{"num_hidden_layers": 12, "hidden_size": 160, "n_experts": 256, "experts_per_token": 8, "d_expert": 32, "d_shared_expert": 64, "hidden_act": "clamped_swiglu", "moe_layers": [2, 3, 4, 5, 6, 7, 8, 9, 10, 11], "router_score": "sigmoid", "normalize_top_k": true, "routed_scale": 2.5, "balance_loss": 0.000198, "balance_bias": true, "init_std_router": 0.0344, "lr_router": 0.00208, "vocab_size": 15239, "norm": "rmsnorm", "norm_eps": 1e-06, "tie_word_embeddings": "early", "optimizer": "muon_variant", "learning_rate": 0.00344, "beta1": 0.93, "batch_tokens": [65536, 131072, 262144], "max_seq_len": 256, "train_tokens": 656700000, "max_steps": 5039, "dataset": "wikipedia_en"}
Below are experts of layer 5 (counted from 0) of a mixture-of-experts language model. Rows are named router (the router's row for the expert), gate (a neuron's input weights, with its number), up (a neuron's input weights, with its number) and show model dimensions 0-159. Each number is 128 + 24 x the weight over its row's rms, rounded and kept within 0 to 255. Numbers have three digits each.
Before each expert's rows: a language model's description of what the expert responds to; "mostly gets" lists some tokens that are sent to it at least half of the time. This comes from a sample of Wikipedia text that the model never trained on.

# expert 55
It responds to: Quotes, brackets, dashes. Punctuation pieces such as quotation marks, apostrophes, opening brackets, dashes and asterisks, and the word piece right after them, such as ’, —, (T.
mostly gets: " [", "^{(", "(", " ", "<", " (\""
router:110083108156126152145126142101114108123119124112108151161153151181129079140165151139148119119149114144098092089166121105143092112139122167118086103129094110161097120142165127108119150136158129146114131121178115161068111149129178103109136119104121134108117088143133132120150139158139165115148131126146098120141167125154088124167110177113147146133123107115125100127143131163151081131128109133134162101098113112146124095090087113153166143123109134088098113167134129134153146145072121
gate0:116132153111170123089125182117129136113132177103101133165102152136140109086089137127135134190100132137113128112149102060141127138110130106135116102104128117109110111132096138127148142096086119105108108126141103157146127106117119107136102109113126127121170106116115133155120143106134120124108103139079147101106119115170128123127147116151170174183090091126111100150137127114112118153127106126122154111149122151173115141143195117104161208141134103125108101145140130121127108157169163
up0:097128151086161128127130185109117129110121148110118121186105126154117106110066159139157135171108151121124115148136078073144137124126141103154090111130115157142090126143106143134156150092117122109088121137146142166143142113111134112126123116121132143117181135107115129159097132097133117109119106137083133114076125129162108123136130104150169170169105074129107100169126120147083115163102101140120134116164116140172129119129159144123147190119135097128132127132133166131112108144156160

# expert 11
It responds to: Table numbers and units. Decimal digits, percent signs and units in election and statistics tables, coordinate suffixes like °E, and some pipe separators.
mostly gets: "°E", " ±%", " %", "°W", " (0)", " average"
router:144102118127145122114131109117090107128114149115137099101111139127067142131123169109142109111131178107125124103155145129128124141124115146112114177137105115161113144106180129114167120141142112089123063122123099080102113128138132114125089170095119158119128119125113130069138143129152110119111114146123094121132150105134125137139123112099165139117174086088108159091108189101112121158124137140104224153120132109146157113103120135141106099141131125124079110148112127110157115122130168
gate1:095128117151117128133112179143099102146142129138082107134102166130083131094139100080117136079124151136085135111160117135073106130149120118137135106128100152111113113145129178118129159132168155103147103087135112117119131097140121153112091142144125103164088134141125124098135170128135130106123147155115055148116113126108135117106160112084169150129116084130130106144153194078088135111116119140089142115100146116132136110126139117134098130155106127108095171135100131109150149157148153
up1:108133121136116128146120135130116091130173135154134060124106155114113119107121096098126123061130151160100099109170121152085098113137133126117090090170098124125096133156122166125138124162158129127136111095132095111070122104164127141145080154124147130150111148118134147111117147115147155123101124114115069133144139131161149113099169162096171161113121099109098118137122168093148125111131123111091146114110136128133140116118167118137098125179076107136102146152087124090133145145119145

# expert 33
It responds to: Quoted conversational speech. Common verbs and pronouns inside direct quotations and song titles, such as do, like, you, want, know.
mostly gets: " you", "'re", " our", " want", "'t", "body"
router:138109109157160145145126121122091099154098133106122097145137116150093144133130177140177107123135137147143090156161137125169139132141145137115075152142079154143111126137146104114120101161144095120141125128127132118111090155141141102117145158113107155064123141102161128154120114126156133109156149172103110118083108104131131162200050116095118109138147063164124128127144178160128125130098133140129146135123120151121125130130087149134114124123148110096119124122117168145131134162097159
gate1:161163109128173082148119092120134141153104106108103131135072139118122129144182116135161107064155137134074129151092128120163129130105110145140156153119082106104139125177137159133127128159145121065119085125114077137132122146175141119144122155145162101125151129134143120135134112118150109136136147150130168139114120118150150151118120099110116113106119118141144103106115129133122105146096168116150130106095128138063101155160108135078170121119148141117066122109128167125116112139135109
up1:156190111134153102170144113136104149127087130132127121159082137105123128117153129140168134080157150135098151156100094131131141142116120144158172172110074105109099112157136151130115117165135162067097095131117091145149138138156156151155124139136130107117166127151164140135140126099131107140135148143122177147137096111132153141113118075108112119122116128146126105133127115167121096172103141120180135104111123118081125147163090139088161147127131135127099147110103176136095141121147112

# expert 17
It responds to: Auxiliaries and copulas. Verbs and adverbs right after a subject, such as was, is, had, could be, still, not.
mostly gets: " was", " are", " been", " would", " had", " were"
router:126084080162152103122109111136108064188103185107115116145164118118116113135182109158156090112143159132164088114168137136168133085133138164087125129147115127098120172123142099120088127130137113106162135103167113112111111117124134128153120171089118150132111119152166165103134114166124146095133138130121099144092146126104124136155130131145125118151092116142105135141142166128113104112107091120127151170132123125122134130129074129146098088118148085124104131128146173138136118119097140
gate0:109104117151072129096119112143157112151120108120080152135129113164122111084180123150094149157117127169139105122096116168133169144087127135125098186112065085111096112107136124160098158137175118161102104131096102130123114126134113124150156142120120093128137103115184135173093097087116124107131128169119114164129116128091165148153155093155145114109149170121171115127111136136125080154113126100139131113134115153128130124160112147114113123120140100162127106108124122122106123143127131
up0:150122093129128141113129132150139108185129119126099152121132108155148124108165114158139164150107104185129158115118116103118118155091111126119094172128076119088132108134133082172105137139144116143098099124136146123113122091108121125121188140115087134119110117111194141141088104132112159085174129125116142130128152134073148118181154111171156118118124148114169104125124155126123108140094118121166113128135130123146111135147100153134136141111159109167159105075113128082109150108160144

# expert 59
It responds to: Proper-name modifiers. Capitalized words naming places, nations, parties, universities, brands or days, like United, Harvard, Democratic, Chevrolet, Sunday.
mostly gets: " Harvard", " Chevrolet", " Iowa", " Stanford", " Soviet", " Yale"
router:119123106151168118121145109114109108131125150112132119095145105116082115159147131131163135143107134147137110129134150151123137091117098132114075169119128120132170139124150103110081157145154106107137117097150096128109083086122154087125116140098158171114131104160158165126095118136161163120131159188119079114106127095156125162166117133082153121088134128092094121083162143096116125112148146087090145112150099080142137088125133120154158134125109099078124100118128128112133129134128146
gate0:124136097123119081115140123152139109143095135121187114172090129171114154144156067143142124125169140109137114175121132144134123122121108137076115142091142096120124143135152138090171138094109114131115153089138133107122099122137125121106083140093179146129127133139127109087139109084129117121094135107139155120135109117107119139154115105093104095143181133146157105104132146134144113117098166086151143161099116130115090103113087113138192156097116123123075114153127112111111123088140115
up0:111148105153140141083102113137122088101138132131141096121135113133157111127128070131111132141152124109127122151122175155099104098154123124127100150134137113111159159107123154137134107145129164165122130138098121143185129113104118094152144167091175120098114127136131155126067135104100122105112144094143132095141126178131123104145117116132142127112130157120165088108119140152100161136136151091098160101091165148105143162124080087132113145074158120144085135149155116153085102112160091

# expert 9
It responds to: Citation punctuation. Closing parentheses, periods and commas in bibliography entries, especially after author initials and years, such as (1935)., et al., (2000.
mostly gets: " al.", " HD", " catal", " etc.", "3).", " KO"
router:116111117102147139132111125119083110129085132113109148147151153135096098146136141117124124164085148156123107150149124134144144111182092147087127129101121175147130136039171119126134155133164137127146101120138127104090106165129149110099106129116108126127134124113158125152148134130128162101133151139127101098112149105087146179170098114114178118114143086112120120126131139121101101156142128127134156115072128089123108130097129155119110090125132134121110137118153187109147121135082194
gate0:125101095117153126160158152203152131131128099113107113170118106130114123128140119133122129115091146135141154194107191128136124129098128118149104093119175154118149106125145132092136133120108111127127134133170130216137135134124154098126136157125159128123114134135093081126120119128145175135112095167171124139138111123136133109095114119122145112145133129118134115131118125051129135084149101087107123131123103139131134113131170155118176166108118130146121112081117153111137183136109129
up0:144101134093118149152150143184111151156139128112099167172103138121129128146121112150087120145137163150119143229165160151130135114072121101118090124089157152122140129097127155092119118116133133129126129148137134145132172134115165111120118129146166134153101148150128085102124139099157162117084099159144107109133127147126127103128125150123133121131140093125130128117131142078152133086144122075145171096109085132142144107116160115087168149118135137118100113097140134110128132171097124

# expert 4
It responds to: Commas after list items. Commas, semicolons and closing parentheses ending a name or number, e.g. "County,", "6–4,", "1995),", plus capitalized words like New after them.
mostly gets: " College,", "–6,", " Township,", " 6–4,", " University,", " County,"
router:145126110132148110142146125131105106105120202123146145121160133145101097160148145148126150108121170134134121129114162120107110119134110139117123182126110164120153154105149138141114123138162131097126053099125107093120110131164171090098134176117148150142139125109149109127115105130155160095148146143128111117104112095161107153135068114132168115126110124082153106077114147123088101148119140142133143135079113145127141120127135122139146107120097130085077137125146183154146117132077167
gate0:152157121157177116135127120116154123110066154158140104120171172101163105142151131167104146116116145156131152145087179120144097168140109131172092150089087108103122133122163145122141103093152121138104067132125128110117115126124147106122135156153154094140138144151099120151133140164144128092120143138152097142109099117109113134107130136082139108137111136112102160135102152136076098123088126122109147161114131147126131129184144080143124119113120115124091145116163098091146084149129137
up0:151154128167171113156137114108127130107083144124133127119164162105150102140139136184084144136103151158114134130103166126166113180105116150146070152085094134112131154135168155119113099083142112139130088127138120110116108117106158112136142143127158118146127155150106095173141150158132123102104138125143086146109098122095108143102151125115167118136125115121103159111096140164090111125099132110106147161125131161138110135186111103150135118115146124115109154120186094102138073139143134

# expert 30
It responds to: Latin name endings. Endings of Latin species names such as -us, -is, -ica, -um, and opening parentheses before author citations, like (Jenkins, 1901).
mostly gets: " (S", " (F", " (B", " (L", " (J", " (A"
router:122106120164132097098125110121073122117081141134119131122143157134121104123169134139133111143114132135108137113149116162164142060154095193098108134125128134144121169081140113096090099137146123116141100124142088119127115172124144121139104140106126149075112135108164119092115127135145157102104141171157114103148151141132076155157101159104119090103121138108133112083120149145120068139114154127130168131069128128126149101130092106150152132141121134079093113145158137121119129140099126
gate1:138094148213083170129145099106120133109130157134147145128111150125091168080118165154091110142147140136154102148107137085144122120131143132133089089148106112128115122122126137136184130110132115125165151140170100128131103149127131124125117105121090148111098114149136107161134155157143104107130153154111106147141104135133088092112142142138131162156123120114133042146122127148151120100128118144126093108170073132108101107121095120121170136100138133129142091153134110156080130138105144
up1:118126146144104137133154098114145147115109150159143132128144153142109154135116180164117147137124145144131102153113154082148123126113157141151094089144136147104121125140107131126154151135122133128118144133207088151183122132097147116109120125098101144076110123118141112152125159141106146139121134190130097132172139128166105087116127136129141189136180130124124109121107096165145083120134123157126127115142124125163112114136095170139207121108094141138115109114113087152068150140118125

# expert 1
It responds to: Main verbs after subjects. Finite main verbs right after a sentence subject, especially a name or pronoun, in biographies and descriptions, such as was, is, received, took, gained.
mostly gets: " took", " received", " had", " gave", " provides", " takes"
router:107099076117155106120166084107095070154090156112121124086114095140127139134164118132152108131128150150158103117138102127149139093101083187076093124116161134122115152132140103130119131154156103119152133147177127103092074102128159124141124139123115147122108133112127113112114140111159144130142141133072103165100145119109150146184098150127111135128143123120114132131148189115124108131127111147126177160142096103114090123107104123150126091128130088119074139120125133161127136122102125
gate5:148105083085125168143114102148096130092155178133128121089091144116117126087124094127129126091157142123111089128133097097135151078100116119082131101114135132121137153124120139096114142137119133093156127107112138087108137114121098127123094161153139154135130116095081096094102114148140130128150121117107117134116151070139107108133163130125122111129180126127117093157162132109133107143108169094123101095102068128114063100090154115136134125133098114125109108164118179086144133130135120
up5:164104098095135165168139122186132148087156150155130119087117144136118125136151090148121154134139092151123088114117096143129152101124127175066127146098145172149109108085131124124114127123136163106126145126113146107117116116139104153133101104177123165126138105132094067125111080131143120118142096140060121139126129095102130125097146149151124149121183142109102102109171172114103094119116139138144098117139105124107109119090110120169118114140126098127089112149101138099121140145116137

# expert 46
It responds to: Main verbs after subjects. Finite verbs and auxiliaries after a subject or which/that, e.g. was, is, were, consisted, resulted, "led to", "saw".
mostly gets: " resulted", " contains", " occurred", " caused", " consists", " meant"
router:104122073133125093117111112109118092144089162127135095118094093093109110134146170136147089108134137130164114113126140106207105089123112117089123136132130099089128158111133137124137123141139112124163097146137126119078139140124133145148095139101136140125100121140131153131120163131155139082154153130159124151142177102139093120186079137118121095149123106148148119132138171122141048126103105089096166096109126116146122089121132130132119106115099120128114112144165159134133133172111137
gate5:121126132134153090187122122062153158143097172106121164183065122114117103156145162116160167130124131148146145153132096137157098141135109122125114124148136098124145119148122143104197110153166147108112108105109115150103138174136130110123119147083142131121108166148129089104149109134120126155132148147167102133135129094141087147108103177146149134132144079114145142096124125111133119118165145104083133093161157124156128128150112114130139098104097127154133118140140119150112133103157166
up5:126135124154126132163109134116153141102098177100137131149073122095123105117135145119151169136106125150141157127112111067139097122126093097113087073134118145135137154139103140130180124133147153125125082136091112125126159156115135141140097123099189129104104148167152123092120121136135146127170116122147150141145095084126130146119085139144126160130149090127133125140135126117181081152137136083094101091159116131115101153129151128156115123097080102166141123169105141136104106127123175

# expert 31
It responds to: Table cell separators. Pipe separators and cell contents in wiki tables, especially sports rosters and results, with country codes and positions such as ENG, GER, MF, FW.
mostly gets: " ENG", " SCO", " FW", " GBR", " JPN", " FRA"
router:097103082138194118110111099127136131143107115095148133096127116156115112150145149120161148117137122135125133120187159165121124092097099134116135139088122143103095157109162119104163077151138147105123097117139093105133137141128152124120123177119144167074102117136143155128137143145148177106119136170127109108101122136138114118186112089087121099087139113085102135146145154086139122135143094145116161119149113115150133081114104148162160128107117108133103101107135130131108100142110179
gate1:118119128117173119134091157069117159149100146127124080107120077110157112115110140139108137135137179094151120121183112170137117141111124141131130112138135144159115159151128129155119073108150115119091144120141109106110141161106149148099120156112169119151113153094145121178133174153107161128121153124132127110139107107135116134102121143114120126172137082092151096160158094115090104127133195147186157148128118127117129107116140147101129110087112086140133130162114154143145100151112133
up1:123111163112136157156135087179076109141160123078143124099113107122134128121149121174160109142131123142117087122150113165103121133133129130118107117128175132117153132135126161105134093150176125093128145101162093117129103085119138170128107124144152138093091128082129149145085118136158144136093170125098120098143124119137135121124108138132189129104172147130126144112137129134161149123146185086115150158110122136153148132159134109141121079123165161124200106115157129109118155124143114